config.yaml
n_layer: 9
activation: "clamped_swiglu"
moe_layers: [2, 3, 4, 5, 6, 7, 8]
routed_scale: 1.0
norm: "layernorm"
optimizer: "soap_variant"
Below are experts of layer 2 (counted from 0) of a mixture-of-experts language model. Rows are named router (the router's row for the expert), gate (a neuron's input weights, with its number), up (a neuron's input weights, with its number) and show model dimensions 0-255. Each number is 200 + 20 x the weight over its row's rms, rounded and kept within 0 to 999.
After each expert's rows: "comes after" lists some tokens at least twice as common just before its tokens as in all text; "mostly gets" lists some tokens that are sent to it at least half of the time. This comes from a sample of Wikipedia text that the model never trained on. Tokens count by the router's weight.

# expert 22
router,196,198,174,184,174,185,250,199,158,249,204,187,193,174,164,188,208,193,223,199,198,179,185,173,214,220,195,222,198,210,197,193,204,195,198,211,254,203,225,207,169,193,204,206,191,189,218,166,212,208,213,210,206,182,180,197,207,169,226,254,186,214,226,232,249,178,230,206,225,226,158,193,206,189,204,216,163,180,184,222,208,174,190,180,239,223,201,201,213,198,185,191,200,171,164,205,177,205,199,217,216,224,241,206,224,182,186,208,214,253,188,199,195,198,191,207,191,213,178,207,237,200,228,162,220,214,224,199,179,196,193,197,211,216,235,176,204,193,197,158,193,209,223,195,177,208,213,210,213,223,197,230,171,197,190,188,179,211,201,211,166,204,169,236,206,200,206,181,182,198,192,225,168,203,164,149,191,180,196,232,201,191,224,220,177,193,239,215,170,204,178,201,227,215,196,202,177,181,218,210,174,213,211,199,202,218,197,200,236,191,183,209,170,201,188,192,198,214,217,210,182,165,215,194,212,224,212,187,208,182,205,188,175,207,222,217,186,196,186,195,186,171,214,192,218,189,184,235,186,205,230,178,184,173,200,229
gate0,199,203,202,158,167,173,177,184,154,181,181,214,194,223,195,168,215,194,170,231,218,207,222,232,163,206,188,230,218,185,201,210,216,201,219,205,203,226,221,212,227,196,208,208,183,155,215,204,209,210,213,173,213,213,206,187,187,177,245,166,178,213,199,218,195,180,221,201,220,217,211,231,163,212,177,215,168,181,183,178,198,178,211,212,205,202,188,177,225,212,175,196,246,218,206,197,176,155,189,220,195,178,230,200,197,222,186,197,184,211,192,226,204,160,186,224,205,176,150,177,194,228,192,152,208,212,226,223,209,175,198,175,214,223,222,220,178,194,183,212,175,211,203,219,184,213,172,199,210,202,198,247,177,196,192,184,227,218,211,197,220,211,196,210,189,197,198,206,229,226,198,181,184,225,173,217,227,188,204,198,217,194,185,214,209,196,204,165,197,147,168,192,230,185,216,182,197,234,195,215,220,199,236,190,212,179,162,161,224,194,185,189,178,208,245,203,209,209,190,226,162,204,204,198,209,211,208,188,228,219,236,188,211,209,203,195,208,210,186,201,188,199,180,189,203,199,231,221,214,191,197,193,175,214,165,215
up0,197,196,178,214,227,202,196,155,216,226,234,198,218,193,231,193,178,217,197,204,182,176,184,233,186,213,198,182,188,195,214,194,207,198,194,192,188,200,178,209,200,192,175,220,216,227,222,218,187,169,201,236,220,202,179,216,221,194,170,219,156,226,220,195,164,193,190,200,226,217,203,251,161,207,196,210,204,221,216,187,213,193,173,193,190,188,210,192,209,177,170,173,194,201,214,175,237,182,184,235,167,222,177,195,168,206,225,216,172,230,238,192,212,185,188,229,188,179,191,171,207,207,218,218,186,202,239,188,175,213,191,213,207,196,154,179,184,190,218,200,193,246,180,212,222,220,170,218,233,240,166,179,217,178,180,198,203,219,188,202,168,181,185,169,205,183,218,211,215,140,162,186,203,196,212,203,206,198,185,186,221,195,179,213,173,189,197,186,207,178,211,190,205,206,159,213,239,201,222,191,231,225,184,204,165,213,189,166,189,189,217,209,191,175,188,185,207,228,210,231,187,215,220,204,193,212,181,190,201,176,208,231,158,194,207,196,212,212,207,185,215,198,203,183,231,190,194,222,192,237,221,181,172,197,205,236
comes after: "\n", " |", ")", " |  |", "\n\n", " |  |  |"
mostly gets: "\n", "\n\n", "|", "-", "| ", "- "

# expert 20
router,192,185,181,158,185,190,235,203,177,254,210,169,198,199,223,186,199,178,167,211,213,193,235,212,207,196,186,231,211,205,181,219,208,205,203,255,228,189,210,189,180,160,211,201,201,210,192,203,237,166,198,197,181,183,210,199,193,230,188,218,190,204,251,221,226,196,229,179,224,215,171,220,261,197,186,214,193,196,204,199,215,152,207,192,202,197,182,197,201,203,192,185,229,206,207,233,197,205,191,225,222,219,191,184,229,188,182,178,200,216,176,229,213,202,182,194,195,208,166,222,196,215,237,203,200,197,211,205,184,188,187,190,186,209,210,200,168,229,231,189,184,229,218,178,203,202,214,224,222,240,219,221,212,186,187,185,183,217,221,199,155,217,180,211,211,212,203,202,186,205,198,181,169,202,201,178,167,192,183,231,214,200,224,234,198,168,217,206,173,206,189,217,219,207,192,223,152,170,208,217,192,207,203,211,210,227,179,189,206,207,162,215,181,198,218,182,187,240,222,209,181,196,208,227,208,201,250,182,174,177,195,199,162,181,216,207,206,191,186,172,154,200,185,195,201,173,185,208,204,176,218,180,188,184,245,208
gate0,175,220,175,224,185,192,237,182,166,183,206,258,214,212,222,257,225,154,176,185,214,176,202,193,222,202,206,213,212,186,216,148,218,195,195,185,223,205,202,201,173,214,227,212,176,223,237,221,219,227,178,182,204,177,201,182,191,199,174,201,214,193,203,197,241,200,177,158,217,238,180,218,194,167,185,205,208,189,212,193,176,212,221,205,210,194,214,210,182,170,194,192,203,214,197,198,247,221,180,174,200,192,224,202,215,240,182,193,200,194,228,231,198,219,191,222,187,198,163,210,191,214,178,249,194,200,225,199,213,169,176,207,195,228,193,204,198,198,202,199,149,205,169,190,189,214,189,215,199,152,203,172,210,196,231,197,216,200,176,192,185,204,184,188,211,195,220,177,217,196,177,226,183,207,176,180,190,183,199,210,210,181,214,218,229,205,200,200,191,265,168,225,197,184,178,212,172,212,184,166,207,218,200,177,159,198,194,196,192,187,199,219,190,197,230,209,195,242,196,182,202,198,207,226,195,211,217,196,181,208,207,185,187,204,218,225,190,209,189,207,241,247,203,201,227,163,221,204,206,201,211,176,198,210,201,206
up0,174,232,241,209,201,177,213,200,207,175,214,155,206,189,218,194,207,212,177,224,141,198,210,202,197,216,193,168,198,171,202,241,198,208,215,194,200,189,209,200,208,191,209,236,202,182,191,203,218,188,171,169,192,222,193,214,194,221,212,214,185,212,210,187,194,208,179,225,217,203,203,186,221,202,238,183,253,202,180,171,198,202,191,215,220,202,163,200,217,179,198,189,217,222,194,197,202,188,196,186,201,207,199,214,211,172,195,202,195,158,199,212,237,167,180,187,177,178,199,211,230,179,153,202,216,211,205,212,214,216,192,214,180,150,207,226,184,215,225,244,180,207,217,197,199,201,201,215,159,194,175,213,225,209,194,186,204,250,206,215,191,215,175,200,206,158,210,197,212,166,186,199,199,235,234,209,201,214,196,167,218,238,188,216,236,202,213,215,228,197,201,225,206,168,193,150,184,229,186,188,200,184,226,172,164,220,182,201,181,189,177,198,153,210,224,169,219,208,218,224,177,160,213,207,203,198,182,176,193,217,175,216,228,214,185,215,219,205,174,207,202,207,200,210,175,174,241,203,186,214,193,220,188,207,239,190
comes after: "\n", "0", "3", "4", " |", "2"
mostly gets: " | ", " |  |", ") | ", "; ", " |  | ", " |  |  |"

# expert 13
router,188,204,189,165,181,194,253,206,151,188,196,193,202,204,185,189,181,190,193,193,207,189,204,196,218,205,166,250,215,204,199,216,174,201,217,219,228,198,205,213,185,181,203,209,189,211,186,189,234,203,193,226,174,195,183,232,223,229,209,227,204,175,272,222,241,191,197,221,179,241,180,198,191,214,182,221,177,207,195,180,189,177,183,200,219,188,204,172,193,215,171,182,227,175,179,240,198,210,203,194,228,241,212,192,199,184,181,186,202,205,155,212,202,237,173,208,195,202,204,213,188,182,215,200,209,185,206,185,186,209,187,190,211,214,246,184,171,199,228,180,194,226,214,203,180,214,223,194,211,221,199,199,176,200,192,192,182,209,223,187,170,216,177,208,202,232,219,200,169,187,185,197,169,208,190,178,199,182,190,224,196,199,230,209,190,185,225,208,187,197,194,180,212,231,200,209,170,169,206,210,177,216,222,230,198,228,190,187,210,191,193,232,200,182,208,189,202,261,229,207,201,181,206,188,214,228,222,179,192,202,175,169,166,166,224,160,201,223,205,183,180,192,182,183,203,162,185,204,198,219,242,178,169,191,228,231
gate0,202,202,196,195,178,224,211,195,187,202,202,194,205,235,196,215,223,142,209,214,216,190,183,208,199,191,212,189,210,191,214,185,187,185,175,216,229,165,173,200,207,160,234,208,153,206,214,225,226,198,192,167,182,234,242,212,182,212,177,183,169,226,224,193,233,196,158,140,199,221,192,213,193,219,195,225,175,216,210,225,199,202,201,217,181,186,208,236,203,201,205,205,222,177,202,221,177,176,191,185,206,203,225,217,207,200,196,176,203,214,202,241,233,195,186,191,172,176,187,206,188,203,179,200,198,189,208,213,183,209,195,196,186,170,188,218,194,219,201,195,181,185,185,204,181,186,217,166,188,198,224,194,211,209,203,160,205,190,187,202,177,155,190,178,220,228,197,212,183,192,209,176,203,238,217,193,210,184,181,235,173,179,231,180,195,210,229,163,176,173,179,202,195,208,217,203,188,167,194,212,203,154,200,200,226,207,243,181,206,221,175,218,208,212,210,231,188,205,208,243,201,236,216,208,214,203,237,201,234,217,177,189,186,179,208,199,221,233,180,216,192,222,201,225,184,165,156,208,204,209,191,209,210,254,206,227
up0,192,190,180,178,211,174,197,181,234,225,201,186,237,183,194,178,192,201,190,209,194,179,177,232,217,200,199,141,167,229,202,182,188,172,197,171,204,196,192,190,202,223,199,209,183,230,200,192,216,213,229,191,205,216,214,199,224,178,173,214,199,191,171,228,195,177,199,209,233,222,182,224,191,246,186,227,215,247,186,179,201,218,186,178,207,215,176,201,181,195,196,233,181,210,190,177,210,221,189,211,210,189,178,225,203,193,211,216,184,207,240,207,203,202,198,231,179,201,208,174,219,179,194,214,186,178,200,227,241,202,187,167,192,188,174,224,205,174,189,231,221,231,190,206,202,183,202,189,250,217,199,199,157,187,223,196,191,197,166,192,189,202,204,199,168,200,201,198,214,161,192,230,175,233,186,213,163,201,172,163,229,237,202,217,193,205,189,146,202,182,217,191,175,218,166,201,233,257,207,188,187,191,225,205,202,186,169,192,194,170,214,207,181,206,173,223,187,211,193,180,196,202,200,203,240,177,231,186,200,191,190,173,241,198,235,199,211,167,190,184,200,188,194,196,221,193,189,180,212,208,193,236,213,193,222,180
comes after: "\n", " | ", "| ", " ", ", ", "–"
mostly gets: " (", "1", " | ", "2", " ", "| "

# expert 29
router,205,232,184,198,182,171,240,209,154,233,222,205,206,204,189,213,201,179,241,192,214,182,196,176,209,202,205,227,199,218,174,239,203,197,209,214,229,219,211,205,177,158,213,167,206,200,187,188,217,205,218,199,192,179,186,179,246,181,243,227,181,188,219,205,200,194,210,214,198,239,162,224,217,190,191,198,186,200,219,200,211,214,190,191,235,215,201,199,208,174,199,195,221,178,179,186,216,206,187,194,204,221,198,211,210,165,182,215,218,213,175,186,189,211,191,241,189,214,193,225,198,198,196,188,223,209,223,163,168,206,180,179,225,239,245,173,154,187,215,180,208,238,180,189,211,201,186,207,200,227,180,209,174,190,200,189,192,212,218,192,205,214,204,224,213,205,191,195,173,193,178,227,191,224,174,167,181,164,160,221,191,159,217,219,204,203,221,243,157,209,170,166,211,232,193,224,204,185,198,202,157,213,222,190,189,204,184,194,248,201,206,213,184,187,198,193,178,219,229,213,189,195,231,181,218,238,230,196,203,191,207,213,172,217,222,197,183,208,199,193,213,180,215,210,196,177,206,226,173,179,226,166,186,179,216,198
gate0,187,225,199,199,174,242,216,205,198,196,179,201,183,187,168,144,202,220,230,204,170,166,180,220,204,190,191,218,181,210,206,201,187,211,164,198,203,170,203,186,210,196,227,223,169,213,216,191,157,202,206,207,220,151,189,213,218,184,202,212,203,199,207,207,186,185,194,193,195,185,185,176,176,194,180,194,171,175,189,176,184,181,213,180,228,193,229,212,197,227,176,201,202,237,189,190,200,160,194,185,204,218,243,206,215,248,210,203,148,223,177,181,240,192,195,223,215,213,225,197,199,205,216,216,204,230,206,205,202,219,207,218,215,187,205,204,209,213,154,199,208,186,201,191,213,225,232,213,199,194,172,205,189,169,192,220,194,239,175,226,191,189,197,168,236,197,184,212,207,201,210,198,166,234,205,163,210,203,174,220,204,187,177,199,170,221,217,200,198,191,176,228,229,202,208,227,236,203,201,176,177,201,205,167,195,189,224,211,252,176,193,226,206,201,215,212,191,173,212,196,235,202,206,204,176,229,194,191,181,200,191,206,194,204,232,197,195,212,227,209,207,171,232,203,147,158,154,202,195,200,199,201,233,214,187,237
up0,187,201,217,199,181,210,214,187,162,213,169,180,209,214,202,200,187,173,181,165,157,183,175,219,229,213,223,192,200,171,182,170,208,187,158,196,220,199,172,246,200,181,182,217,193,217,192,186,201,225,201,206,178,181,215,206,217,162,202,225,221,219,185,250,217,224,198,239,195,194,152,224,188,194,215,217,194,233,192,178,201,215,164,216,183,238,214,206,205,213,227,202,194,219,191,189,201,171,195,164,213,195,221,182,197,231,196,210,174,214,200,203,186,206,193,204,207,219,170,193,210,238,199,168,204,196,197,216,222,187,192,207,227,217,209,224,183,190,201,179,205,162,205,213,223,202,215,221,186,229,195,198,178,151,201,209,189,174,199,191,198,186,219,226,228,192,184,174,202,179,236,239,188,213,223,230,201,186,174,223,216,224,215,206,224,172,209,176,189,189,236,219,183,189,186,208,227,170,174,178,202,210,147,191,192,221,216,196,216,173,201,225,169,164,172,160,193,206,201,180,224,207,236,162,203,200,204,209,205,181,188,218,230,215,193,198,218,206,222,228,213,222,227,204,206,207,166,178,193,218,201,191,173,219,219,196
comes after: "\n\n", "\n", " |", ".", ")", " ("
mostly gets: "\n\n", "The", " \"", "\n", " R", "a ("

# expert 8
router,187,201,156,199,201,176,205,198,182,215,215,164,184,186,205,211,173,193,205,210,211,195,198,208,236,190,185,205,187,229,212,201,190,216,196,207,232,213,216,189,174,187,213,223,199,172,176,181,232,183,196,209,182,192,217,213,208,196,239,234,194,201,231,213,237,200,212,221,180,224,183,205,206,186,210,194,176,210,201,197,218,173,205,183,252,188,196,167,198,171,154,191,193,143,204,175,197,180,169,201,213,254,208,194,228,204,182,180,204,223,158,214,206,217,170,180,209,188,182,213,170,203,208,220,209,200,217,208,215,171,214,190,240,214,233,197,182,238,234,208,210,240,203,181,184,207,224,220,196,212,202,200,162,200,199,160,170,201,222,182,167,210,198,189,221,212,214,185,176,217,191,203,181,243,203,198,195,187,182,210,204,187,214,223,171,212,244,206,196,204,201,180,215,209,230,215,198,161,212,220,188,209,198,199,182,208,183,200,208,196,196,237,183,187,210,191,162,261,233,208,186,187,211,208,206,215,203,194,195,182,224,192,174,186,214,182,202,188,190,188,180,207,179,190,203,159,217,204,218,196,236,163,186,143,205,215
gate0,190,179,194,207,230,214,224,208,199,199,200,195,196,210,191,171,176,184,204,187,180,224,179,166,215,209,213,208,194,227,188,202,227,193,234,244,199,160,174,209,207,214,231,228,206,212,184,182,227,172,213,220,177,195,232,238,203,225,199,176,177,200,217,180,203,220,200,196,214,229,196,175,211,146,211,200,181,196,180,206,217,182,192,221,167,196,190,184,215,185,201,252,204,219,198,192,199,187,203,228,217,201,203,194,179,204,205,197,211,235,208,197,158,224,196,176,187,158,191,235,221,219,193,182,200,188,203,206,175,163,200,188,196,190,202,175,191,208,204,190,213,258,192,183,201,184,169,190,207,185,224,228,183,167,221,169,197,223,197,165,175,166,186,208,213,240,167,192,217,184,211,205,194,207,202,235,194,202,189,182,264,189,188,178,190,216,169,195,188,230,193,233,173,215,205,187,192,192,211,213,205,238,172,193,174,187,181,214,187,225,188,190,204,171,179,176,174,207,191,198,184,218,182,188,222,187,229,198,221,165,190,195,174,188,194,207,212,195,195,211,198,223,221,240,201,201,190,182,196,180,241,221,204,150,166,202
up0,210,187,182,214,211,231,176,189,220,233,208,178,212,190,237,247,216,170,204,210,199,232,190,186,250,207,164,201,183,231,230,205,219,228,229,181,182,201,196,219,182,196,212,151,208,227,194,220,198,205,189,177,215,188,205,171,204,206,181,244,214,207,205,211,175,191,207,238,186,244,178,200,197,188,216,205,242,249,186,215,184,215,198,202,206,190,189,175,196,178,169,209,188,198,183,198,237,208,195,194,201,205,166,174,159,201,224,198,231,174,162,196,173,197,209,206,176,216,212,189,223,202,184,185,210,215,212,209,174,206,214,185,188,187,228,195,202,206,222,180,202,228,213,201,193,177,193,205,228,204,208,203,190,188,167,233,189,195,143,197,214,200,210,177,170,227,219,212,176,187,174,196,191,164,203,198,189,196,199,184,170,216,226,169,211,223,192,200,207,229,175,202,190,225,182,183,213,223,174,224,201,220,236,193,217,226,217,207,187,209,172,196,169,203,190,198,206,191,219,248,232,177,205,227,229,163,208,206,179,189,163,210,208,188,206,214,214,192,205,217,215,203,214,150,216,223,200,187,202,221,217,188,168,183,216,185
comes after: "2", "1", " | ", ", ", "–", "| "
mostly gets: "==", "===", "1", " |  |", "2", " |"

# expert 11
router,179,204,205,190,195,187,215,214,185,205,205,207,228,202,217,193,218,201,216,203,233,190,217,194,190,203,164,209,180,193,172,226,194,188,218,215,247,217,224,213,206,173,218,213,207,194,183,187,201,168,217,211,204,192,189,170,172,241,229,205,173,195,223,225,229,162,219,193,210,203,161,194,240,185,191,195,176,184,186,183,203,193,226,195,217,203,225,207,205,188,154,201,223,209,180,214,209,199,184,218,210,240,189,182,180,204,202,173,186,230,197,203,172,204,212,217,210,207,178,242,149,216,228,207,210,211,183,204,199,168,191,167,180,201,227,188,208,211,228,205,205,225,208,161,197,211,224,208,225,214,193,212,219,202,142,190,161,195,193,184,183,229,200,202,205,189,219,188,156,196,196,182,208,226,200,197,145,196,155,189,191,177,213,227,185,194,206,224,208,227,201,162,220,205,211,204,197,191,163,222,177,207,215,199,206,202,197,181,231,183,186,220,148,197,214,194,178,232,223,213,195,170,223,217,216,215,225,193,161,160,216,213,136,193,232,209,208,210,181,219,208,210,199,206,212,212,212,205,212,216,225,176,197,211,192,217
gate0,217,190,191,213,189,186,165,206,197,209,187,138,229,192,204,229,202,198,200,222,205,194,220,227,207,212,219,195,178,183,200,204,223,230,201,227,194,205,206,204,204,193,192,213,206,186,210,194,191,192,196,193,188,184,174,218,203,203,186,211,218,238,182,221,218,215,248,179,208,204,228,184,189,217,208,182,192,203,192,189,189,206,188,171,209,229,216,209,227,188,177,212,198,196,207,200,188,221,183,213,149,202,186,197,243,195,200,182,218,234,192,180,207,224,241,198,216,184,199,197,182,241,244,219,152,158,213,185,188,164,202,204,174,209,200,189,169,220,190,188,210,210,219,189,210,131,198,206,268,199,195,192,161,198,190,210,192,162,198,184,194,193,237,199,207,175,178,223,198,213,190,218,176,172,183,192,182,197,176,207,198,176,206,223,178,223,172,213,188,186,201,223,188,170,209,215,233,183,203,188,195,213,256,180,208,177,196,222,208,214,187,229,194,173,190,234,205,221,225,232,207,193,181,198,229,222,199,213,210,181,194,209,194,172,192,198,178,175,206,222,204,199,220,205,206,248,213,185,238,223,249,192,223,210,196,217
up0,198,210,240,242,186,205,199,229,196,182,197,214,211,192,180,217,212,201,197,198,194,188,187,187,165,224,212,190,196,193,209,200,227,196,211,197,225,200,167,188,175,183,200,212,219,191,199,208,196,170,195,228,169,225,179,162,233,199,183,201,201,224,172,232,232,167,184,174,190,197,192,222,198,206,232,204,190,238,193,185,180,180,220,209,201,205,223,206,206,181,193,144,180,176,180,181,217,209,167,227,209,173,209,225,210,214,195,211,194,175,195,187,212,185,216,229,185,200,198,235,217,196,181,185,231,220,173,201,214,232,173,173,230,213,200,210,213,193,180,210,185,217,240,212,189,194,209,222,201,223,211,197,244,161,218,196,197,208,227,237,218,197,241,216,219,173,216,208,188,191,182,217,203,181,190,215,199,192,210,207,237,213,204,221,233,220,206,188,187,193,190,217,221,178,189,227,174,219,167,192,192,207,239,166,161,185,197,217,200,191,171,214,178,182,224,214,200,195,183,195,186,177,243,205,185,187,178,217,207,205,203,246,223,217,199,204,190,211,205,165,217,178,156,193,201,245,185,197,173,214,231,160,166,191,213,158
comes after: "1", "2", "\n", "\n\n", ")", " ="
mostly gets: " or", " as a", "014", "022", "008", "011"

# expert 31
router,212,214,191,181,162,182,224,196,173,207,225,183,196,192,192,216,213,168,224,216,211,189,220,179,227,205,183,203,222,187,180,178,197,203,196,211,219,238,207,202,146,161,199,206,194,212,195,184,252,177,197,226,180,201,204,196,193,184,212,231,198,186,236,219,226,196,217,212,224,235,174,224,197,211,224,187,171,205,185,211,200,143,203,193,245,203,207,193,199,195,162,191,199,182,209,235,207,195,158,198,213,252,168,184,211,178,178,188,193,210,182,185,187,217,167,195,200,194,190,203,195,193,218,229,208,199,201,190,191,212,225,199,179,194,231,197,169,210,226,177,215,234,218,155,190,231,220,212,239,222,221,213,215,199,184,192,201,219,203,219,149,229,200,195,211,208,225,182,181,207,192,191,187,215,186,150,192,199,203,202,205,188,238,223,185,175,237,211,176,181,191,212,227,206,219,205,192,192,196,203,195,208,224,209,176,229,194,184,197,181,191,224,173,199,194,201,196,212,193,215,192,182,207,189,234,224,235,172,195,176,196,199,174,190,224,213,168,190,179,180,146,205,172,222,173,180,200,216,205,211,206,192,156,187,228,218
gate0,173,215,155,221,174,198,186,196,203,190,201,193,217,190,179,199,156,194,194,219,196,194,169,194,205,217,170,211,161,166,233,186,249,175,176,206,226,193,193,187,195,188,198,211,190,187,194,167,245,196,199,205,179,193,229,186,170,177,220,199,194,197,223,194,204,162,230,193,175,193,172,185,201,290,178,200,175,188,193,217,212,202,210,180,201,206,232,199,190,203,185,201,166,183,187,209,189,218,188,220,195,228,191,209,206,221,177,195,202,183,200,222,168,183,176,178,221,212,178,227,176,204,188,221,184,203,194,238,185,190,220,168,233,145,194,246,218,234,231,193,221,201,198,169,235,222,217,218,217,192,236,190,188,184,192,193,190,194,194,187,213,213,209,232,223,213,201,216,189,196,216,207,179,174,202,175,222,194,194,220,209,180,242,217,216,211,233,166,211,203,216,184,225,165,218,208,176,199,203,218,207,206,219,206,209,206,243,175,216,180,177,198,184,231,180,233,190,197,179,176,189,213,211,199,185,227,212,163,209,197,208,190,205,182,226,234,191,185,206,194,185,219,194,190,203,177,194,202,204,218,195,207,189,211,210,217
up0,184,192,219,212,193,210,225,164,238,204,200,231,184,145,232,182,177,170,213,214,191,204,191,183,198,213,181,179,199,218,234,219,151,174,220,214,203,193,205,231,223,220,185,220,204,191,223,202,192,165,218,245,187,211,193,149,189,215,179,189,174,202,191,201,215,187,201,180,193,209,201,164,190,221,181,221,171,220,197,208,208,188,228,187,204,164,183,223,202,183,222,191,181,192,180,205,225,203,205,162,191,230,250,212,158,193,204,167,193,233,194,185,164,227,184,219,202,198,218,206,221,253,219,200,192,216,192,200,240,184,202,195,198,200,197,215,214,183,227,153,192,177,199,181,190,222,182,187,224,191,215,214,158,169,212,196,174,236,199,222,199,213,180,193,185,200,215,191,201,190,190,216,200,171,220,192,227,183,179,256,168,190,197,220,181,224,207,189,187,197,225,199,200,218,216,174,218,206,191,211,215,181,191,186,196,185,186,195,206,203,201,230,210,179,168,218,204,212,223,179,205,210,212,210,213,227,205,166,169,206,194,211,220,204,237,224,226,196,198,213,205,228,183,161,188,193,186,219,196,214,208,197,169,192,160,185
comes after: " | ", "–", ".", "1", " ", "; "
mostly gets: "1", "2", "0", "4", "3", "6"

# expert 2
router,178,219,204,192,164,197,201,172,180,238,212,198,198,174,177,185,210,195,197,181,204,186,196,215,192,189,188,206,199,222,195,207,189,229,198,226,248,215,217,204,176,201,209,199,229,202,207,211,206,171,186,235,214,185,183,207,221,205,203,229,190,180,240,225,210,175,238,193,226,175,191,195,223,184,189,202,187,202,167,205,183,174,182,176,244,206,211,186,193,179,170,188,204,186,198,192,213,188,185,225,246,211,204,211,207,202,183,191,184,224,178,193,199,189,188,227,195,233,153,209,201,193,233,193,166,198,217,176,194,192,177,204,204,214,207,206,191,226,229,171,173,209,233,154,219,219,225,223,248,209,198,211,201,199,178,194,171,235,230,164,191,204,211,198,221,194,180,179,175,190,189,185,164,205,184,175,177,175,165,209,201,204,215,232,211,181,201,222,192,197,206,206,210,212,223,232,189,180,204,203,188,239,188,220,192,242,206,186,223,184,175,216,193,196,208,173,181,266,226,188,216,204,212,241,214,220,212,159,187,176,194,197,166,180,208,158,190,181,199,205,207,184,186,205,160,209,211,236,218,185,216,183,184,171,221,204
gate0,232,195,220,207,154,174,178,180,164,182,195,203,172,185,224,197,189,170,187,189,190,205,200,198,213,203,228,161,210,186,209,200,234,205,225,214,204,188,231,202,209,191,181,200,199,216,188,224,191,178,199,214,203,171,196,206,192,205,194,179,142,204,202,181,230,197,204,199,180,163,201,185,210,184,194,215,187,221,193,187,197,172,184,247,192,180,211,155,219,208,236,180,203,188,199,166,197,190,192,226,211,185,203,220,211,223,168,193,213,207,188,185,217,216,247,191,222,191,200,210,189,200,185,247,209,229,205,241,223,204,215,205,173,230,235,213,218,212,194,184,206,169,174,185,173,185,203,228,223,172,177,202,168,198,212,211,165,220,193,184,219,169,225,222,195,176,142,199,225,200,185,219,208,199,185,208,188,163,201,193,195,185,225,234,188,239,213,212,242,195,183,228,247,221,214,211,197,206,206,221,181,231,220,209,198,247,167,164,202,188,227,205,224,198,224,228,216,198,191,188,202,205,191,213,219,198,164,179,201,228,179,207,212,184,163,173,195,208,196,189,216,196,210,188,221,197,221,166,212,195,200,207,206,197,189,225
up0,222,205,196,189,191,195,185,181,213,216,202,198,213,210,193,203,205,253,196,218,201,168,192,204,221,202,214,181,182,211,185,204,172,227,183,178,191,185,219,228,173,186,213,196,213,191,210,208,198,203,219,190,169,209,217,143,167,217,215,186,197,175,184,229,152,189,182,208,177,206,194,227,181,220,197,220,190,233,201,204,189,218,223,198,217,177,212,194,209,197,167,218,174,179,225,225,186,222,197,179,202,196,219,198,185,195,219,150,226,188,215,224,232,200,234,219,241,194,222,180,199,217,220,208,194,193,255,234,196,182,185,235,182,218,207,177,192,203,191,181,218,171,212,181,229,218,202,171,194,168,248,215,178,208,170,196,227,215,201,189,176,219,201,234,179,211,178,210,213,209,201,195,185,221,218,224,183,227,210,190,171,183,186,220,201,165,196,142,213,190,182,189,206,176,198,192,238,197,189,197,187,208,205,216,220,197,203,163,190,192,227,205,232,233,224,195,189,185,198,189,182,211,199,181,230,197,176,205,171,237,199,216,184,181,225,218,191,165,213,212,216,173,166,199,165,203,212,193,234,177,189,157,210,212,172,215
comes after: "\n", "2", "| ", "1", " | ", "|"
mostly gets: " b", " c", " second", " d", " f", "| "